{"num_hidden_layers": 9, "hidden_size": 160, "n_experts": 64, "experts_per_token": 2, "d_expert": 160, "d_shared_expert": 0, "hidden_act": "swiglu", "moe_layers": [0, 1, 2, 3, 4, 5, 6, 7, 8], "router_score": "sigmoid", "normalize_top_k": true, "routed_scale": 1.0, "balance_loss": 0.0191, "balance_bias": false, "router_noise": 0.05, "init_std_router": 0.0211, "lr_router": 0.000536, "num_attention_heads": 5, "num_key_value_heads": 1, "head_dim": 32, "vocab_size": 6697, "norm": "rmsnorm", "norm_place": "pre", "norm_eps": 1e-05, "positions": "rope", "rope_theta": 10000.0, "rope_fraction": 1.0, "qk_norm": true, "attn_scale": 0.177, "tie_word_embeddings": false, "parallel_block": false, "init": "trunc", "init_std_qkv": 0.0395, "init_std_o": 0.0, "init_std_up": 0.0395, "init_std_down": 0.0, "optimizer": "muon_variant", "learning_rate": 0.00696, "lr_mult_o": 3.0, "lr_mult_up": 1.32, "lr_mult_down": 2.0, "beta1": 0.9, "lr_head": 0.0101, "warmup_steps": 50, "schedule": "wsd", "decay_fraction": 0.753, "decay_shape": "linear", "final_lr_fraction": 0.0, "batch_tokens": 65536, "max_seq_len": 256, "doc_mask": true, "train_tokens": 458900000, "max_steps": 7003, "dataset": "wikipedia_en"}
Below are experts of layer 2 (counted from 0) of a mixture-of-experts language model. Rows are named router (the router's row for the expert), down (a neuron's output weights, with its number) and show model dimensions 0-159. Each number is 50 + 10 x the weight over its row's rms, rounded and kept within 0 to 99.
After each expert's rows: a language model's description of what the expert responds to. This comes from a sample of Wikipedia text that the model never trained on.

# expert 29
router:62 49 49 55 33 68 56 48 46 40 54 69 32 53 53 52 69 47 38 47 57 65 60 62 50 37 51 64 59 71 37 57 55 56 53 57 66 56 40 57 65 37 59 42 43 56 38 38 47 32 54 48 41 55 62 43 50 37 57 56 51 56 52 64 53 32 35 52 54 48 58 38 61 39 67 45 33 68 42 55 53 63 46 48 31 54 39 59 55 54 48 49 60 51 45 48 57 45 49 39 50 38 51 53 45 39 45 61 58 51 60 55 74 57 49 53 52 38 53 33 49 60 37 54 41 54 26 48 57 37 64 45 52 41 37 75 39 65 58 36 54 40 59 49 42 54 43 58 44 30 39 55 62 36 60 56 54 69 42 49
down13:58 57 57 45 56 43 51 41 29 34 29 51 48 38 28 51 48 64 59 42 42 40 49 53 56 44 38 61 45 67 47 57 51 47 33 45 41 51 60 27 51 57 59 39 54 63 46 66 38 42 59 49 43 45 29 44 44 45 30 48 52 59 48 37 48 56 44 43 53 39 41 73 41 76 45 43 60 36 46 66 55 58 42 33 40 47 45 47 44 56 53 45 67 53 47 31 37 54 39 36 40 64 71 54 57 49 43 35 42 41 45 61 42 45 44 51 42 45 66 46 68 51 41 59 60 66 53 44 50 46 69 49 44 45 61 62 44 52 66 62 47 37 53 45 47 45 40 49 41 49 52 55 47 42 57 71 61 61 55 48
down14:58 43 45 69 69 48 54 46 37 53 48 64 47 42 57 46 66 41 45 45 66 44 39 35 41 39 56 50 48 45 42 33 57 46 52 59 41 29 54 54 48 64 32 49 59 61 52 48 58 46 41 61 53 51 54 51 31 48 46 43 41 48 42 27 53 34 71 49 58 52 61 54 69 62 43 40 58 51 46 38 60 57 54 50 71 56 40 51 60 44 54 56 41 44 43 65 53 48 55 52 54 46 36 55 54 46 58 44 38 38 70 66 65 52 46 51 53 34 45 62 54 62 49 57 29 42 46 58 59 54 67 58 38 60 40 56 49 30 39 38 49 37 40 70 48 41 55 38 39 58 27 42 67 59 59 45 43 45 36 62
down15:59 48 49 64 34 61 56 48 56 51 44 44 71 54 55 37 41 38 47 40 41 34 69 54 58 43 45 32 51 47 47 36 43 43 42 66 42 47 53 44 47 67 56 56 54 49 46 58 55 46 52 42 42 75 44 64 55 46 55 43 56 70 64 52 48 45 67 72 43 49 72 54 52 26 53 48 47 53 52 49 57 63 54 40 44 34 46 59 40 50 49 63 58 55 39 48 50 47 41 55 45 33 36 61 58 38 63 45 48 76 24 35 62 38 54 37 39 45 53 46 43 52 62 55 41 73 51 47 44 35 38 48 43 61 58 37 45 53 48 57 47 56 68 61 42 41 55 27 52 54 39 46 37 59 49 51 53 59 54 60
down16:46 47 53 53 32 50 50 58 58 47 65 42 52 44 55 57 31 47 49 55 55 46 50 33 62 63 54 43 46 47 38 53 50 36 50 52 65 53 61 47 43 40 48 37 65 60 40 50 47 46 63 64 54 49 53 43 65 61 55 57 42 58 67 38 40 62 59 27 53 53 36 37 57 34 46 53 33 45 48 64 46 37 49 67 41 63 29 43 51 48 40 51 65 55 41 51 44 62 38 34 31 70 57 47 57 38 54 45 60 32 46 65 65 54 48 42 59 74 64 55 46 56 56 34 54 55 53 34 48 36 29 57 40 47 66 42 45 44 56 63 47 59 78 48 42 48 50 41 44 39 58 45 53 64 65 45 50 41 52 49
It responds to: Digits in numbers. Single digits and zeros inside numbers in statistics, tables, populations, coordinates and money, such as 152,950, 7.1 million, 100.0%.

# expert 55
router:46 52 61 46 32 54 49 60 56 29 57 61 28 49 50 47 66 54 38 43 45 56 56 70 48 51 41 57 52 53 58 54 52 39 70 46 43 52 55 56 60 41 64 48 45 64 33 45 46 40 59 39 56 47 41 35 50 43 50 35 56 67 50 72 54 32 43 67 40 45 46 58 44 45 42 43 42 71 44 64 53 59 40 37 57 43 52 52 64 60 39 50 66 55 53 32 54 60 37 46 50 37 46 46 55 49 70 43 45 44 49 48 56 46 60 58 52 45 53 62 52 60 33 66 58 55 26 37 49 42 66 44 51 50 28 52 33 69 45 34 44 54 47 47 51 54 45 67 46 43 56 44 54 27 54 70 51 60 39 62
down0:45 63 49 45 51 54 59 60 47 52 52 57 68 39 52 73 51 56 44 45 62 56 49 66 41 56 53 49 53 56 26 34 55 58 55 57 44 31 56 46 59 38 39 61 62 44 48 45 37 55 53 45 37 45 64 34 49 45 47 53 55 52 46 46 61 38 52 50 43 42 50 42 54 44 57 43 35 52 45 54 50 65 70 53 44 53 61 52 49 56 55 29 43 69 57 36 36 60 51 48 60 43 56 62 41 45 56 57 69 57 61 32 30 50 62 50 42 32 46 31 67 44 52 42 45 49 47 63 35 37 66 39 39 50 58 43 44 48 52 63 40 45 48 21 53 36 38 42 27 55 51 29 29 45 60 40 58 53 47 50
down1:39 64 50 55 52 50 62 58 53 53 53 41 55 48 41 45 60 57 76 46 52 42 42 40 42 43 46 51 58 57 38 51 41 35 48 60 54 46 48 55 46 52 32 57 50 60 73 36 63 59 38 57 47 45 54 50 69 49 36 51 70 28 72 54 57 35 56 71 42 70 65 58 48 56 49 52 42 47 44 61 45 58 56 47 56 56 50 46 38 42 51 65 38 47 49 42 28 52 36 69 51 57 55 66 39 62 44 62 48 49 59 56 43 62 49 29 52 55 52 46 51 37 49 62 61 69 33 51 48 60 34 41 64 52 34 46 52 45 29 35 52 50 43 57 55 59 60 66 56 70 59 55 38 41 52 46 62 47 60 45
down2:52 57 43 42 53 66 42 62 58 57 29 49 42 41 63 57 59 57 45 33 36 36 49 76 58 51 42 57 43 50 51 49 41 42 60 39 51 63 69 42 38 69 60 44 55 36 54 34 59 58 54 55 39 53 58 39 75 41 48 57 41 47 55 52 36 60 54 46 32 31 43 37 49 53 39 61 73 47 43 69 45 42 65 41 50 28 49 53 54 57 45 55 59 40 54 46 33 55 54 55 53 42 52 38 47 57 56 61 58 33 35 51 55 55 52 56 56 53 42 65 37 44 69 43 51 47 52 74 47 55 47 48 39 61 60 66 63 45 50 47 38 56 56 63 59 47 43 38 53 42 47 61 29 65 41 52 61 54 51 50
down3:63 52 39 58 31 27 51 48 53 50 68 40 46 58 53 54 55 51 47 59 41 53 55 47 57 51 47 62 28 49 42 54 58 56 44 46 44 56 38 46 48 43 46 63 58 42 38 43 47 43 67 56 40 25 56 58 63 65 43 46 60 39 59 48 71 47 42 59 31 57 37 54 57 45 40 42 60 44 41 66 63 62 52 53 59 48 39 52 42 34 46 44 31 51 60 52 37 46 43 50 54 50 43 45 37 51 51 35 44 46 49 36 64 66 34 59 38 41 29 49 43 56 49 61 47 31 39 47 56 48 35 49 65 49 34 58 51 33 27 50 53 64 45 40 57 30 52 38 52 59 55 51 60 68 37 43 74 39 51 52
It responds to: Year and date digits. Final two digits of years after 19 or 20, as in 2009 and 1925, plus day numbers, time digits, and suffixes like -ist and -ism.

# expert 39
router:63 46 53 61 45 49 61 58 58 55 50 62 35 67 55 48 59 59 23 46 63 52 51 73 52 44 39 49 51 53 40 59 60 36 56 53 37 62 34 47 56 41 60 48 44 61 51 31 47 42 71 47 34 41 41 48 29 40 53 55 59 67 61 64 47 37 59 54 55 60 57 51 59 35 69 37 42 57 36 50 69 66 36 48 56 55 55 55 50 55 31 60 63 56 43 50 41 53 57 37 48 39 39 73 48 27 47 56 36 57 64 54 54 49 58 70 42 50 48 49 59 56 43 54 27 48 43 47 52 42 58 46 48 45 39 63 45 60 58 45 41 46 63 43 49 46 45 57 43 45 45 55 60 43 76 62 54 51 45 49
down0:72 51 52 48 48 54 41 47 62 39 52 42 49 62 60 42 50 47 43 40 41 56 52 43 48 49 72 27 70 45 60 52 47 49 40 46 33 46 51 55 33 63 53 63 52 58 52 67 58 57 52 60 45 38 59 46 55 50 51 58 34 47 52 57 33 44 41 31 63 38 55 60 59 33 46 41 22 58 33 63 45 62 39 50 44 52 46 52 59 49 44 48 47 47 48 55 50 44 50 46 39 41 64 41 50 56 50 41 41 38 51 65 53 50 50 56 24 60 53 48 54 52 44 35 66 55 28 45 51 53 38 55 55 58 67 39 52 48 57 61 48 37 58 53 61 49 64 80 37 20 44 35 42 41 38 50 50 54 53 54
down1:51 60 63 43 40 61 51 50 40 66 59 55 42 27 57 64 50 54 71 72 55 59 44 34 41 58 47 47 49 48 55 51 58 44 43 54 55 48 36 33 45 57 32 47 48 49 52 43 50 53 50 44 54 64 67 61 64 49 67 46 60 60 46 37 65 45 37 44 47 55 44 67 38 47 40 47 27 63 65 51 70 56 50 43 31 36 44 44 33 36 42 40 47 51 53 53 49 45 39 43 43 49 51 44 69 39 52 47 43 38 47 42 41 63 40 69 53 52 58 44 53 44 45 50 46 46 34 41 58 59 28 35 44 54 42 63 43 59 43 47 64 56 44 49 59 40 64 54 50 51 50 34 27 58 47 44 66 45 48 74
down2:34 29 54 51 39 71 57 50 43 54 50 51 53 40 44 48 64 40 37 41 55 46 39 55 71 65 52 54 39 57 48 43 46 41 52 72 49 47 51 38 50 60 39 55 45 41 45 50 37 31 53 45 51 53 44 43 36 61 66 39 74 48 59 43 54 48 41 48 57 40 53 34 32 53 53 51 52 30 63 40 54 51 27 55 50 64 46 44 44 47 37 49 73 55 46 46 52 57 45 67 49 44 41 57 56 61 48 48 53 33 46 38 48 49 47 51 64 39 37 54 35 44 64 57 59 57 37 35 45 73 64 53 54 39 56 67 48 35 62 43 46 46 39 69 54 53 63 51 39 45 61 54 28 47 56 46 43 67 56 35
down3:49 46 37 64 39 45 58 51 46 51 65 79 40 41 50 64 48 66 49 44 49 59 58 49 53 41 52 43 56 54 49 47 66 52 62 54 45 56 45 42 50 41 49 69 59 49 26 60 45 67 38 59 45 50 43 52 26 47 33 63 68 41 35 53 47 32 58 33 62 62 38 41 57 54 49 46 57 59 59 58 62 55 54 41 55 49 41 64 48 21 55 47 55 46 48 36 41 62 59 45 65 45 55 55 45 54 44 58 58 54 53 59 71 65 52 68 34 62 35 58 47 49 43 44 39 51 34 40 56 51 47 57 41 50 71 45 49 33 54 43 39 58 68 48 51 49 63 49 48 56 44 43 43 34 45 63 58 58 60 39
It responds to: List and table separators. Separators between list items and table cells: semicolons, pipes, slashes, bullets and dashes, e.g. Signer; Pennsylvania, Armenia | 1,141.

# expert 1
router:50 52 58 49 46 69 48 59 55 41 56 68 31 70 50 48 48 60 38 36 70 65 49 71 65 45 44 52 67 60 48 60 51 55 50 47 49 62 49 43 63 40 52 45 53 55 49 32 63 56 53 38 59 41 54 33 50 40 49 63 45 62 73 55 37 40 43 51 47 43 55 54 48 49 61 41 35 62 47 64 51 57 46 53 38 51 47 57 53 56 34 51 54 65 52 40 56 40 54 32 43 51 47 71 53 42 52 44 58 52 81 51 64 49 64 62 58 40 51 38 67 56 44 52 33 40 44 41 56 41 56 47 47 59 27 61 40 53 51 44 49 33 52 29 39 55 53 66 45 29 50 46 47 38 53 59 40 57 50 66
down0:35 47 43 60 50 48 28 40 55 53 53 51 57 46 40 33 47 30 46 37 70 75 57 62 51 43 52 38 36 45 41 57 47 38 43 45 51 41 60 65 69 48 76 39 36 62 55 56 46 49 55 60 49 51 45 44 44 50 61 54 49 56 52 52 65 45 51 64 53 48 34 55 57 49 49 42 55 52 51 63 48 55 51 29 48 55 43 53 49 58 54 62 60 15 53 53 70 53 41 59 54 70 61 51 47 55 52 57 56 62 43 43 53 57 46 47 60 21 41 39 52 34 49 53 49 49 43 52 53 42 42 57 50 33 62 56 58 34 34 50 50 59 48 35 43 51 57 59 55 37 46 70 39 45 60 45 50 56 23 42
down1:64 56 43 37 60 28 46 45 39 52 37 58 52 51 40 60 38 49 45 50 75 41 53 34 66 64 58 66 44 60 53 50 47 50 69 55 38 45 49 50 59 48 67 61 40 32 55 50 38 36 53 56 60 41 44 41 55 48 49 58 36 52 36 45 63 54 44 37 47 47 33 24 58 52 56 59 58 47 59 50 45 28 53 64 50 54 50 51 63 49 34 51 48 50 44 60 51 37 60 64 34 66 43 51 41 51 58 58 49 48 55 49 51 63 56 59 52 41 52 61 38 54 65 49 76 63 55 50 40 37 70 37 44 46 52 69 31 41 56 56 44 64 36 49 60 38 45 39 39 60 66 47 57 41 50 43 68 50 53 51
down2:71 67 49 56 37 37 44 61 30 47 57 43 61 49 40 59 41 53 40 37 55 48 52 72 41 52 56 46 46 51 39 46 46 49 32 35 60 61 34 33 52 53 51 50 64 62 50 55 38 42 51 64 43 47 57 58 58 67 53 53 48 62 63 71 54 41 27 42 38 27 45 58 39 50 69 39 38 71 49 44 53 69 41 48 57 49 50 38 47 60 50 63 58 50 61 43 44 27 47 56 58 29 37 59 57 42 41 59 62 42 45 42 52 54 48 64 46 51 42 61 62 67 39 51 46 49 57 56 43 39 40 44 47 67 51 37 59 44 39 52 39 52 44 56 51 48 31 32 48 45 40 39 51 46 48 54 42 64 51 47
down3:45 45 45 51 55 56 57 39 51 64 42 58 44 43 50 43 58 41 60 64 66 54 44 63 45 39 67 43 51 57 44 51 62 52 69 43 50 37 48 47 52 54 45 59 46 50 63 36 61 36 52 59 60 53 67 43 59 59 43 39 57 54 39 47 43 51 71 44 53 57 52 37 35 23 58 55 52 38 51 51 44 50 47 58 41 66 59 38 59 75 43 53 46 32 31 39 55 60 52 45 65 61 47 55 43 48 36 54 34 50 41 50 39 52 59 46 64 60 54 46 82 42 34 52 36 59 51 45 27 48 57 49 46 48 29 35 52 66 58 49 37 40 56 54 50 58 45 46 52 56 51 62 55 60 64 42 45 79 40 45
It responds to: Standalone small numbers. Whole-number tokens, mostly one or two digits, in dates, table cells, rankings and amounts, such as "6 January", "| 16 |", "$40".

# expert 4
router:59 70 58 65 37 59 56 57 39 40 65 61 43 58 60 58 49 53 52 34 61 39 33 60 60 49 49 59 45 54 42 44 50 49 58 51 49 51 48 43 58 52 46 40 23 56 45 29 47 27 51 51 42 31 60 45 40 54 44 63 49 69 62 62 50 45 55 55 35 50 65 49 49 36 49 47 31 60 32 66 71 55 44 39 45 41 46 43 44 43 33 59 57 50 47 47 49 53 66 49 57 28 36 58 49 28 54 50 45 50 55 56 66 49 63 54 55 53 45 38 44 47 53 43 51 30 43 50 59 51 64 29 41 55 36 62 42 53 60 51 47 50 53 31 61 34 58 53 44 46 57 42 45 33 69 60 38 50 47 49
down0:64 46 34 52 64 34 63 53 45 40 58 39 52 58 58 55 34 37 66 63 42 59 19 64 64 51 66 46 55 29 46 30 35 48 43 47 46 51 58 38 74 51 42 61 54 47 49 43 43 57 55 52 42 37 41 51 47 32 55 58 42 44 54 61 66 51 54 41 35 62 56 50 43 50 48 65 53 37 44 50 52 59 48 48 54 47 44 57 57 32 56 52 66 50 36 54 63 50 42 60 50 64 46 38 48 56 57 56 38 48 51 55 54 64 38 58 50 40 26 53 44 43 53 37 56 27 49 37 56 52 46 32 48 54 43 54 39 28 36 56 53 53 50 59 68 53 52 30 57 57 59 50 51 68 56 47 41 48 54 66
down1:52 55 41 44 41 56 55 66 59 32 36 63 41 57 60 62 66 41 47 36 51 39 48 61 44 49 52 41 57 43 46 63 47 49 41 55 47 63 44 32 57 35 49 70 39 43 51 43 52 17 35 55 52 35 37 42 42 54 40 38 50 51 40 44 37 36 58 54 41 54 50 48 50 74 50 54 27 40 45 50 43 66 50 45 35 47 39 38 55 53 40 59 32 44 49 50 63 62 42 38 52 41 63 53 25 32 58 51 55 45 60 51 54 59 56 45 52 45 48 47 46 62 45 58 51 64 33 47 49 39 32 45 48 54 55 48 75 54 53 46 53 64 58 47 53 63 31 55 47 52 69 38 31 48 45 53 48 61 50 60
down2:50 37 57 48 42 48 67 39 63 44 63 34 52 46 58 52 45 38 42 51 39 34 48 56 46 65 34 53 62 21 43 43 64 61 41 63 62 57 48 32 56 40 57 35 59 48 51 44 55 49 47 39 64 47 50 56 45 46 57 55 49 53 45 56 62 59 63 33 58 47 50 60 51 59 34 45 80 32 50 56 36 55 51 45 50 73 55 49 40 33 64 41 53 59 50 39 56 31 61 45 46 48 51 46 48 32 76 45 43 63 70 25 38 60 48 48 34 51 40 54 47 43 44 40 48 58 68 44 42 58 45 49 52 51 54 40 36 40 48 42 38 56 55 44 55 55 51 47 42 63 50 36 52 60 53 45 40 50 37 60
down3:54 39 62 55 47 53 36 44 33 58 38 50 51 51 37 46 59 38 52 46 38 40 56 53 76 64 38 34 52 49 42 45 48 53 43 51 58 61 35 34 54 50 54 68 54 33 55 48 55 55 43 42 51 52 58 53 52 39 53 50 57 60 43 43 34 53 32 67 39 62 38 40 50 57 70 51 67 47 66 46 46 51 32 54 33 58 61 46 64 61 49 44 71 54 60 46 56 67 37 36 61 51 69 58 46 56 36 68 44 49 48 51 57 42 30 82 53 53 40 56 41 61 56 50 42 56 52 42 40 53 57 61 64 43 49 72 54 68 61 52 55 35 58 39 52 45 63 66 58 60 44 60 53 50 58 49 51 57 49 56
It responds to: Capitalized word openings. First capitalized piece of a word, often a proper name or place, such as He in Heilbronn, Un in Unity, Nor in Norwegian.

# expert 13
router:64 55 55 61 44 59 56 58 63 45 51 57 52 46 56 42 57 39 37 40 62 45 45 62 57 30 35 69 59 55 49 59 58 32 42 55 46 56 40 55 53 42 52 42 36 54 36 38 52 42 69 38 42 48 52 45 62 35 46 61 62 66 56 59 46 49 47 45 27 49 41 60 34 47 63 39 39 50 38 57 56 74 38 44 52 42 43 51 54 41 31 53 48 54 35 40 70 58 52 38 53 40 54 54 41 35 59 49 54 52 63 35 49 29 53 52 49 36 47 39 68 63 46 48 38 34 57 52 71 37 59 41 43 38 41 58 39 66 50 44 54 62 53 44 45 40 51 74 52 35 55 53 59 33 54 57 39 53 43 41
down0:60 59 42 56 50 52 39 35 34 57 46 55 48 43 53 32 34 66 72 63 71 59 68 47 45 43 38 46 65 47 55 47 62 50 46 67 39 35 28 44 46 61 52 42 43 44 64 53 42 46 71 41 53 41 26 40 50 60 41 53 47 56 54 39 44 59 76 60 52 51 39 40 59 52 46 47 56 47 59 57 55 56 54 39 55 62 56 52 51 47 47 49 43 52 65 44 58 54 41 36 44 53 56 46 54 48 45 38 50 40 56 24 50 51 56 24 63 58 58 34 53 44 33 41 56 58 60 50 66 56 43 59 50 63 51 62 36 66 38 44 62 53 66 47 45 52 56 44 50 54 33 54 44 58 58 43 68 44 61 42
down1:59 34 42 59 35 61 62 48 49 31 27 73 48 66 56 52 41 41 27 55 36 36 45 46 60 44 46 59 56 46 48 40 48 42 53 50 34 51 54 53 50 45 60 49 67 34 48 57 44 45 46 48 40 52 51 63 47 55 54 54 48 42 69 64 50 54 43 36 58 43 49 63 56 37 52 58 31 45 59 51 34 57 78 41 49 37 53 48 52 66 41 36 39 64 60 44 43 52 72 51 51 54 63 58 50 62 56 52 46 46 45 54 48 53 57 54 53 55 67 52 34 64 63 38 26 42 55 48 59 34 43 53 39 72 54 65 37 65 38 59 40 49 58 50 65 64 44 48 43 53 51 39 54 39 48 48 35 54 62 52
down2:42 50 46 63 62 60 50 51 40 44 48 57 26 41 57 35 48 43 48 55 38 55 53 43 64 58 53 46 49 43 47 51 57 44 48 55 64 53 51 39 62 28 42 23 51 40 49 36 41 44 36 44 54 65 55 64 53 46 51 44 68 41 50 63 44 60 53 46 55 35 46 54 32 50 48 49 64 46 66 72 59 50 43 35 68 43 47 60 47 63 36 62 46 55 52 50 51 64 53 49 63 56 65 50 48 48 46 56 63 51 38 49 63 42 41 47 57 60 56 28 31 62 55 55 55 61 43 54 60 37 33 74 22 36 35 53 59 47 50 45 52 43 31 53 59 46 46 28 36 52 42 57 50 57 50 47 40 65 52 48
down3:53 48 54 52 47 60 61 56 51 43 46 50 29 42 43 44 57 66 59 46 43 65 37 34 59 75 61 33 41 43 41 54 47 57 69 37 62 53 60 56 59 55 39 56 43 46 45 52 47 52 40 59 33 51 50 54 42 47 57 54 34 57 55 43 48 31 54 59 44 54 48 64 55 58 56 56 53 29 59 48 51 49 46 34 37 73 49 44 55 37 53 34 39 49 45 59 33 45 48 57 57 60 68 55 45 62 61 32 49 53 44 53 62 64 71 58 41 62 53 57 54 53 52 65 54 48 37 37 44 52 35 45 54 26 58 36 61 57 41 48 31 47 48 61 30 53 45 37 43 63 47 54 51 51 65 32 54 72 49 39
It responds to: Adverb endings, closing brackets. Closing parentheses and brackets, plus the adverb ending -ly as in nearly, roughly, secretly, and adverbs like also, even, more.

# expert 49
router:62 61 59 67 40 49 70 54 54 31 51 67 41 70 48 60 64 48 33 50 51 49 51 53 54 45 32 58 58 56 34 52 46 54 62 48 48 49 54 52 57 37 52 38 27 58 39 53 35 56 55 51 54 50 49 37 26 40 33 49 51 63 51 49 36 37 55 55 46 69 49 70 43 36 69 50 45 58 59 50 58 49 34 41 51 43 41 60 41 59 46 60 54 64 53 37 51 56 69 41 50 46 51 51 51 39 62 69 51 44 59 46 66 41 55 62 61 29 47 39 62 58 48 49 47 51 39 60 61 55 70 49 48 49 42 61 30 53 57 49 47 55 60 49 61 54 63 81 51 45 33 41 57 44 55 50 61 56 43 52
down0:46 53 53 45 45 39 56 62 34 41 40 51 79 51 43 57 38 50 39 54 51 55 43 65 51 46 39 58 29 60 74 56 48 46 46 56 37 51 45 49 40 49 52 54 71 56 51 50 44 49 36 51 26 60 55 54 52 49 48 55 75 44 51 56 50 60 65 57 49 51 53 67 60 57 44 56 56 39 58 45 61 51 47 39 43 39 47 46 54 38 57 42 46 64 56 67 50 59 46 52 57 54 50 54 44 37 25 50 27 43 36 48 50 28 52 48 50 54 55 47 59 67 62 51 60 34 37 47 42 47 60 42 43 42 59 44 48 51 43 58 40 35 51 42 48 42 53 48 47 42 19 49 56 56 33 35 17 55 36 55
down1:49 47 46 39 54 50 48 39 44 50 29 43 57 51 51 57 61 52 72 42 43 59 42 41 58 68 56 49 53 50 46 66 65 34 51 39 45 64 43 36 48 46 40 54 37 35 57 53 45 63 58 65 56 56 75 51 55 58 58 46 57 38 40 71 38 49 41 36 28 56 58 69 39 56 42 49 69 36 60 43 47 54 54 47 60 49 48 50 39 64 63 33 39 48 63 57 54 44 50 38 36 50 45 54 42 49 36 45 65 60 39 39 63 69 43 47 50 50 37 43 55 25 51 41 60 49 53 47 53 72 62 43 56 57 62 53 51 67 63 39 37 49 55 57 42 50 29 53 59 66 45 59 56 63 57 56 61 51 52 48
down2:56 57 48 48 44 34 49 47 54 51 61 45 50 37 39 46 41 58 80 45 76 39 53 51 56 48 59 51 65 59 62 34 56 50 33 59 54 58 61 64 46 42 46 38 44 58 40 72 49 42 61 49 55 45 26 34 49 48 78 54 67 37 54 32 36 54 47 55 71 65 55 63 64 60 57 63 47 51 36 49 54 57 42 48 47 51 60 47 47 42 53 43 47 24 46 52 46 39 37 48 66 38 51 50 42 49 60 37 45 51 40 55 19 50 50 59 34 72 49 42 46 50 41 52 44 51 51 40 38 52 49 49 63 46 49 50 63 51 51 51 38 38 48 45 59 58 56 53 54 53 63 42 48 40 57 48 51 55 67 59
down3:58 57 30 30 70 51 48 53 59 47 34 54 54 37 38 39 40 45 57 47 42 52 61 32 57 52 45 65 52 66 52 64 65 49 44 43 55 52 53 74 57 47 50 36 43 45 61 55 45 61 53 34 54 50 39 56 57 49 45 59 58 37 60 47 20 46 45 55 46 50 52 41 39 49 55 43 58 63 72 54 54 54 56 53 43 43 58 55 58 79 48 42 50 59 60 48 60 47 72 48 56 57 36 54 71 48 31 52 45 63 41 48 50 55 62 22 51 58 48 55 57 52 52 47 44 47 65 57 60 57 64 45 43 37 57 51 47 44 53 50 60 38 46 75 52 41 70 49 35 39 45 48 48 39 43 44 58 55 48 67
It responds to: Function words, clause links. The infinitive to after verbs like wanted, and clause openers that, which, who, he, it, not, However and when in narrative prose.

# expert 62
router:59 48 53 67 47 57 56 51 53 41 48 78 47 57 62 46 71 50 34 44 56 48 36 55 51 45 41 41 46 53 46 43 53 43 55 61 37 64 48 73 50 42 52 44 42 60 58 40 42 35 60 44 61 47 53 40 37 56 39 56 56 57 49 48 54 48 50 52 40 48 46 63 40 28 52 37 46 63 48 42 60 59 48 47 48 53 43 64 42 47 35 67 47 44 43 32 41 38 57 36 42 36 56 58 47 29 63 57 42 44 72 60 61 54 57 58 41 48 62 34 59 54 45 47 48 53 55 60 54 50 49 47 36 43 41 65 33 72 45 29 51 33 49 29 42 35 48 58 46 45 47 38 57 32 76 61 57 58 48 63
down0:51 51 44 39 17 59 48 64 43 50 63 41 36 51 35 50 49 46 46 72 56 58 67 54 47 56 52 57 60 38 40 52 63 43 66 46 31 58 52 36 49 39 58 48 45 45 36 65 39 49 64 60 41 58 44 28 55 48 65 47 45 50 53 63 47 46 59 55 38 49 62 43 34 48 56 50 62 44 51 43 50 59 60 61 44 40 51 47 54 48 69 50 48 47 35 49 29 56 37 71 44 58 32 65 43 57 53 67 51 52 47 34 44 41 56 43 28 72 52 62 51 42 52 60 42 38 64 39 58 40 50 37 53 61 54 41 57 42 65 39 60 54 42 57 46 50 33 55 46 38 42 43 57 49 55 35 52 68 57 62
down1:47 46 54 34 41 47 59 45 62 39 50 45 61 45 51 64 57 45 57 49 42 48 49 35 52 57 40 50 65 60 59 54 60 44 44 65 48 53 35 45 42 34 73 52 74 63 54 51 59 49 57 55 46 33 46 38 62 48 60 60 57 56 45 41 52 41 71 44 31 56 49 46 48 57 49 57 47 50 46 53 60 43 26 49 64 59 57 55 31 50 59 67 38 65 55 48 64 60 51 34 45 36 55 48 48 67 51 33 48 43 46 37 61 55 73 67 41 47 47 49 52 55 51 59 44 71 31 35 28 48 44 32 46 53 59 45 68 63 43 51 36 33 60 56 39 48 48 54 55 30 42 35 45 49 53 51 46 59 43 40
down2:61 50 60 77 41 51 44 52 42 44 54 51 53 40 39 52 45 38 61 52 62 49 68 64 52 42 52 51 65 38 50 28 48 49 42 47 41 39 59 39 37 57 51 39 55 53 47 36 35 59 54 46 56 45 62 43 44 73 47 66 44 49 55 57 55 44 59 39 70 40 32 48 50 72 42 49 50 58 37 45 54 67 51 55 46 53 42 46 45 58 50 40 45 55 69 60 42 50 73 40 27 64 34 59 48 38 45 41 64 53 54 52 45 57 28 58 41 44 49 60 61 52 45 51 53 63 58 48 40 58 20 56 61 46 49 63 46 51 63 36 60 57 35 34 53 41 41 59 58 63 42 59 39 43 58 60 48 59 51 59
down3:55 44 56 45 69 54 35 29 28 50 34 31 32 48 62 71 59 55 53 43 52 41 42 32 58 40 47 58 57 50 53 57 30 58 43 39 63 45 56 54 50 53 52 50 59 47 45 26 46 45 56 58 47 60 49 45 35 50 42 53 53 45 42 63 56 58 43 64 55 50 50 32 45 44 43 37 49 65 35 42 40 39 60 47 36 51 63 44 43 59 44 63 33 61 53 47 45 49 46 47 46 61 43 54 39 64 54 65 54 57 45 30 51 48 57 55 46 53 48 50 51 37 56 49 38 41 41 50 35 37 41 40 51 32 39 57 46 51 38 44 48 40 41 61 47 33 60 61 47 55 60 63 60 24 41 67 62 72 36 39
It responds to: Table cell separators. Pipe characters separating cells inside table rows, usually after numbers like votes, percentages, or sports statistics, with occasional semicolons.